{
  "num_hidden_layers": 20,
  "hidden_size": 256,
  "n_experts": 32,
  "experts_per_token": 2,
  "d_expert": 128,
  "d_shared_expert": 320,
  "hidden_act": "swiglu",
  "moe_layers": [6, 7, 8, 9, 10, 11, 12, 13, 14, 15, 16, 17, 18, 19],
  "router_score": "softmax",
  "normalize_top_k": true,
  "routed_scale": 1.0,
  "balance_loss": 0.0106,
  "balance_bias": false,
  "n_groups": 4,
  "groups_per_token": 3,
  "init_std_router": 0.0163,
  "lr_router": 0.000377,
  "num_attention_heads": 4,
  "num_key_value_heads": 2,
  "head_dim": 64,
  "vocab_size": 23445,
  "norm": "rmsnorm",
  "norm_place": "pre",
  "norm_eps": 1e-05,
  "positions": "rope",
  "rope_theta": 3780.0,
  "rope_fraction": 1.0,
  "qk_norm": false,
  "attn_scale": 0.125,
  "tie_word_embeddings": false,
  "parallel_block": false,
  "init": "uniform",
  "init_std_qkv": 0.0354,
  "init_std_o": 0.0,
  "init_std_up": 0.0354,
  "init_std_down": 0.0,
  "optimizer": "adamw",
  "learning_rate": 0.00116,
  "beta1": 0.9,
  "beta2": 0.99,
  "weight_decay": 0.0,
  "lr_head": 0.0036,
  "warmup_steps": 340,
  "schedule": "wsd",
  "decay_fraction": 0.902,
  "decay_shape": "pow",
  "final_lr_fraction": 0.05,
  "batch_tokens": 32768,
  "max_seq_len": 256,
  "doc_mask": true,
  "z_loss": 0.0001,
  "train_tokens": 224000000,
  "max_steps": 6836,
  "dataset": "wikipedia_en"
}
Below are experts of layer 13 (counted from 0) of a mixture-of-experts language model. Rows are named gate (a neuron's input weights, with its number), up (a neuron's input weights, with its number) and show model dimensions 64-95. Each number is 128 + 32 x the weight over its row's rms, rounded and kept within 0 to 255.
Before each expert's rows: "comes after" lists some tokens at least twice as common just before its tokens as in all text; "mostly gets" lists some tokens that are sent to it at least half of the time. This comes from a sample of Wikipedia text that the model never trained on. Tokens count by the router's weight.

# expert 19
comes after: " | ", "| ", ", ", "–", " (", " "
mostly gets: " | MF", " | DF", " | @", " | ENG", "2", " | GK"
gate0 [128  86 156  96 142 141  93 196  65 157 201 118 163 127 114  90 139 133 123 155 156 125 130 122 136 159 112 110 158 131 147 121]
up0 [159  94 137 132  82 130 124 173  87 132 172 131 121  85 102  74 175 142 103  56 135  90 118 116  92 126 132 104 126 137 155 113]
gate1 [158  96 120 103  89  93 146 114  66 149 146 122 111 126 121 104 134 175 133 162  76 154 168 111 137 164 127 133 122 117 194 107]
up1 [ 88 194 207 134 159  58 134 100 150 191  81 118 159 120 163 152 166  70 129 183  86 118 128 131 111  83 156 125 119 150 163 147]
gate2 [160  91 164 155  96 127 101 115  70 126 114 132 135  74 175  60 165 171 170 156 166 143 138 151 143 117 173 175 139 147 100  87]
up2 [167  78 165 178  75 162 142 118  93  73  89  74  78 184  63  70 118  34 140 129 160  96 158 126 158  84 104 172 165 145  83 166]
gate3 [165  97 157  66 145 146 132 203 140 135 123 183  85 153 142 118 147 115 203  97 115 106 110 124 147 129 149 163  78 111  82 173]
up3 [166 143  84  82 186 178 163 168 149  69 131 132 128 154 141 119 136 132 130 113  72 110  89 179 122 141 161 103 154 129 186 138]
gate4 [112 113 129 177  67 104  52 116 140 104 136 120  97 135 191 117 142 113 145 101 154  79 113 113 164 192 161 115 143  88  71 123]
up4 [101 121  94 129 161 127 126 166  88 116 100 121 106  96 136 108  78 113 192 154 109 185 128 138 175 170 112 112  82 143 180 183]
gate5 [108 102 140 163 116 131 111 156 134 138 101 166  83 125 185 112 119 114 142 144 125 140  85 154 150 132 119 120  99 179 152 175]
up5 [ 85 156  86 113 179 126  82 158 150 104  80 145 159 117 142 204 136 129  81 202  96 167 126 162 152 124 118 115  83 107 168  86]
gate6 [145 109  70 189 185 124 141  92 132 137 152 152 104 134 115 162  91 162  73 162 114 105 138 137  98 164 166 168 179 114 105 113]
up6 [197 149 151  63 116 129 123 119 120 115 139 162 141  83  90 177 154 132 126 179  62 127 151 167 144 161 187  97 174 138  47 103]
gate7 [ 99  90 114 151  86 146 139 172 135 159 135 148 131 158 158 178 112 163 143 147 116 175 169 121  89 100 130 172  87  70 109 103]
up7 [143 141 197 104 122  66  91 128  75 157 181  77 126 123 210 175 104 106 125  88 160  80 120 150 109 100 109 226 131 155 133  84]
gate8 [156 172 123 105 130 126 133 114 144 123 152 135 158 113 159  89 183 163 162 117 119 169 115 176  91 129 140 134 120 175 165  87]
up8 [147 125 165 148 113 198 125 156 124  89 162 112 114 106 145 102 169 169 117 163 106 117 143 157  91 109 134 197 185 146  69 114]
gate9 [ 81 159 105 168 133 137  72 138 128 123 144 138  53 116 125  86 162 105 139  91 170 146 140  98 151 164 165 174 117 189 121 153]
up9 [140  80 130 143  98  94 153 134 150 151  93  96 102 152 136 120 113 141  96 232  91 129 141 136 104 123 108  95 131  95 136  85]
gate10 [ 84 162  99  73 211  77 177  67 136 132  99 186 135 133 155 140  86 143 134 156 138 139  92 168 126 120 173 151 170 145 171 123]
up10 [122 149 143  87 120 184  93  72 141 121 108 166 172 130 117 129 113 178 106 153 128 110 192 141 119  82 198  82 112 112 134 170]
gate11 [131 145 116 126 115 132 184 144 150 110 179 137  99 137 104 126 101  97 104 179  86 155 162  97 161 108 140 187 115  97  85 107]
up11 [129 118 171 130  65 104 166 146 122 170 106 189 114 124 129 148 116 167 133 116 137 172 152 117 146 105  93 103  89  98 149 109]
gate12 [ 76  74 164 166 155  76 119 170 120  77 166 156  90 152 186 174 145 120 147 111 149 188 136  92 122 161 143 128  79 168 105 157]
up12 [174 115 121 111 140 131 125 164 171 184 128 139 107 136 126 157 172 113 178 127 135 158 145 141 168 154 166  55 168 129 157 156]
gate13 [ 66 165  90 136  59 102 104 143 158 134 140 143 180 164 112 120 134 127 150 109 131 142  90 160 157 110  85 128 153 106 179 114]
up13 [ 58 131  90 116  85  96 111 130 123 121 134 122 143 124 121  69  94  76 120 159 126 146 142 126  93 165 106 153 157 108 155  83]

# expert 9
comes after: "\n", "\n\n", " |", "|", "3", "| "
mostly gets: " \"S", " \"B", "| T", "| K", " \"T", "| D"
gate0 [120 111 153  72 143 143 136 156  88  42 110 132 104 145 201 113 145 150 132 148 119  77 145 187 146 116 104 131 130 109 158 175]
up0 [141  96 117 106  71 166 180  80  90 141 105 190 160 171 113 131 103 104 102  66 148 143  89 181  96 133  89 150 133  99 149 130]
gate1 [119 119 151  94 104 208 123 149 193 142 160 120 136 154 140 142  86 169 143 171 128 106 127 142 116 118 170 185  85  85  99 149]
up1 [130  52 145  98 120 147  59  77 148  87  95 177 126 151  84 107 117 148 172 130 176  92 120 123 141 117 148 104  98 166 158 106]
gate2 [157 103 138  90  88 118  84 159 115 109 170 118 120 160 126  75 164  92 126 110  80 118 109 141 142 148 138 130 169  72 111 198]
up2 [ 92 145 147 109 157 175 159  72 106  95 105 157 125 117 126 158 127 189  79 130 106 140 133  98  72 138 126 139 152  67 157  93]
gate3 [ 89  62 117 110 123 140 154 123 177 162  80 188 150 114 119 107 100 115 155  95 131 151 147 134 112 120 168 140 142 129 131 160]
up3 [117 103  85 115  90 195 123 184 131 127  96 127 168 124 156  38 151 130 135 158 196 162  77 140  86 108 125 109 113 184 178 107]
gate4 [179 125 108 122 109 116 207 150  75 118 176 156 149 165 179 123  93 134 143 132 112 136  69 132 159 155 107 117  61 155 118 175]
up4 [108 111  94  81 105 107 124 137 134 125 103 131 104 119 150 178 132 132 104 135 117  66  98 154  76 154 116  71 193 165 140 108]
gate5 [122 143  74 134 115 142 135 179 166 147  98 151 138  95 146 118 103 121  45  86  84 190 144 116 156 117 168 120 116 170 139 103]
up5 [196 105 177 181 138  94  89  93 122 118 130 131 119 135 156 164  83  88 107 175 134  74 144 126 110 157 149  88 109 124 156 148]
gate6 [202  64 149 186  89 166 116 131 121 108 157 140  86 101 129  78 109 192 175  88 147 144 162 115 159 105 112 105 172 156  66 134]
up6 [ 83 137 142  75 136  79 127 171 114 122 175 126 125 116 168 175 128  91 153 159 147 148  91 110 117 104 197 180 161 116 139 119]
gate7 [129 166 104 155 141  96 119 137 182 157  98 113 178 112 145  86 175  88  82 144  69 140 175 147 146 127 121 123 170 118  71 117]
up7 [ 49 152 119 107  86  99 126 144 172 131  69 163 129 145 119 159  81 110 138  72 186 118 136 139 100  79 177 130 153 124 111 158]
gate8 [ 79 188  99 156 143 153 118 123 108 162 114 116 177 146  96 128 105 126 122 118 175 165  41 146 129 115 156 153 148  86 147  56]
up8 [138 176 143 137  97 146 187 104  62 190 153 128  66  89  63 194  72 176 145 127 125 183 125 153 138 124 125 144 139 125 135 140]
gate9 [146 128 163 157  93 104 134 155 150 122  90  90  76 131 157  86 117 158 106 131 150  97 145 148 143  90 109 125 148  68 106 101]
up9 [ 87 133  98 135 117 164 100  80 140  75  80 139 114 101 146 136 137  96 171 122 132  87 159  93 122  94 128 146 144 114 144  98]
gate10 [152 135 105 135 117 154 147 156 114 158 170 141 130 121 131 178 115 224 135  94 109 159 120 146 137 166 132 181 137 174  62  74]
up10 [156 104 156 180 127  67 140 153  82 116 145 117 169 164  44 134 122 149  95 112 200  63 167 134  84 148 102  46 144 140 135 162]
gate11 [177 120 123 105 109 166 159 139 124 115  68 118 143  74  90  94 102 151 131 121 111 138 127 154 146 180 123  90 105  91 105 132]
up11 [143 149 132  95 119 147 116 113  79 186 106  94 158 155  79 174  99 116 166 135 126 136 136 115 141 139 132 100 125  61 115 143]
gate12 [118 148 114 116 151 178 126  90 184  67 182 150 172 146 121 162 165  70 105 117 163 150 155  58 110 121 153 165 134 174 101 123]
up12 [103  99 179 123 205 129  86 130 134 122 147  76 160 126 157 157 105 157 160 132 148  81  90 112 126 118 195  83 144  84 138 130]
gate13 [ 95 154  96  91 111  95 180 126 163 119 134 172 123 149 190  84  99 134 134 121 113 169 103 184 151 138 142 134  80 167 161 157]
up13 [ 82 137 179  84  86  67 165 115 113 171 133 172 147  97 118 144 133  93 188  93 134 137 111  66 143  97 169 102  79 137 156 154]

# expert 27
comes after: "\n", "\n\n", ")", "0", "3", "4"
mostly gets: " (aged ", "==See also==", "|---|---|---|---|---|", "|---|---|---|---|---|---|", "|---|---|---|", "|---|---|---|---|"
gate0 [135 145 152  74 212 135 135 122 102 118 127  84  83 153 188 123 141 116 189 105  93 124 111 145 116 143 175  88 167 125 139 140]
up0 [125 128 123 110  97 173 122 127 133 167 172  96 183 107 103 202 117 172 126 112  88 122  59 162 113 109  66 113  97  97 121 168]
gate1 [200 125 142 116  90 123 119 157 164  87 120 160 114 147 143 154 121 149  86 141 115 158 141 119 121 120 150 124 135  79 156  83]
up1 [163  86  91 136  71 125 120 145 206 149 192 109 171 182  92 119 121 149  74 146  89 132  73  74 151 110 152  94 181 140 152 136]
gate2 [148 153  87 117 184 153 124 142 170 111 152 144 151  66 109 135 115 147 166 150  78 154 112 159 125 122 145 115 179 116 120 146]
up2 [131 138 198  95  79  63 184  94 120 138 113 118 144 124 100 137 153 142 120 130 144 102 144  85 115 183  85 161 129 170 169 138]
gate3 [170 113 139 115 132 178 159 110 124 158 133 118  49 129 165 143  80  94 113  87 129 149  92 113 142 181 108 101 126 125 172 182]
up3 [113 116 162  87 178 178  90 123 105 144  91 112 103 184  91 172 153 131 165 121 126 143 134 132 132 175 129 141 122 126 217 111]
gate4 [121 138 146 136 100 189 130 130 117 136 143 102 167 171 104 161 103 132  68 158 131 144 160 185  95  85 178 132 161 130 119 107]
up4 [ 78 158  94 145  91 165 225  74 125 188 145 145  99 125 187 117  95  83 103 169 123 103 219 123 120 180 143  66 165 148 153  94]
gate5 [104  93  91 119 165  62 164 160 107 153 116  85 139  87 208 150 118 119  79 152 177 132 131 114 127 131  90 153 147 140 134  88]
up5 [148 121  69 104 202 129  88  96 154 130 204 162  77 131 149 128 156 101  99 139 168  87 142 175 195 135 156  80 119 142 142  95]
gate6 [127 129 112 142 118 104  77 210 170 130  90 166 170 172 175 145 146 115 111 132  94 114  91  88 155  38 174 126 145 172 111 166]
up6 [147  99 110 136 123 139 102 114 171 184 129 131 111  92 117  93 120 151 186  97 159 128 113 176 140 134 187 111 194  75  63 209]
gate7 [126 130 203  80 148 101 109 182  93  73  79 122 110 139 143  70 149 141 152  87 198 161 185 163 137 159 153 185 174 138 135 119]
up7 [154 132 113  93 123 142 110 102  95  90 124 157 125  69 141  81 163 105 132 126 146  94 139 153 148  96 153 144 152 155 174 128]
gate8 [101 119 127 128 158 121 143 141 100 116 157  86 142 121 107 152 127 135 111 138 122 110  77 151 170  86 108  88 160 166 141 130]
up8 [118 102  85 149  94 104 108 106 172 134 175 109 172 124 164 140 112  99 112 132 144 147 168 121  78 110  76 120 157 135 146 156]
gate9 [124 112  95 103 152 104 166 152 181 115 146 105 179 114 154 135 100 113  82 158 142 174 138 130 181  85 144 125 141 169  56 118]
up9 [ 72  86  67 101 147  97 103 210 156  96  91 149  24 179 136  90 128 113 110 128  96 175 112  68 160 103 125 135 128 136 124 115]
gate10 [126 149 119 134 121 153 112 152 160 140 108 142 144  63 117 173 149  82 117 104 126 136 103  86 119 136 161  78 155  98 139  92]
up10 [189 127 159 133 105 171 104 156 162 121 168 120 161  96 110 121 153 154  74 146 166 119 161  99 114 197 190 123  92 110  94  63]
gate11 [175 180 106  75  39 163 169 134 118 142 147 129  87 159 109 136  96 172 139 148 165 150 119  68 157 207 101 110  82 116  80 121]
up11 [148 188 155 117 127 123 110 168 155 110 119 114 127 115  87 123 127 180 164 101 146 189  71  98 116  99 141 109 109  90 112 170]
gate12 [107  94 154 164  91 116 111 142 139  77  67 112 166 134 131 107 108 190  75 172 154 173  76 165 114 105 122 107 118 104  93  85]
up12 [170 136 136 135 136 159 141 172  88  69 153 130 116 157 143 118  61 147 111 133 129 166  58 128 127 169  93 154 111 166  84 124]
gate13 [132 138 198 166 134  54 160  48 177  92 114 110 164 171 137 137 136 126 122 112 105 128 161 142 149 151 133  97 157 127 134 114]
up13 [141  96 160 106 148  93 100  94 109 123 135 104  56 124  94 185 191 170 117 131 128 146 102 106 148 118 153 140 103 130 132 156]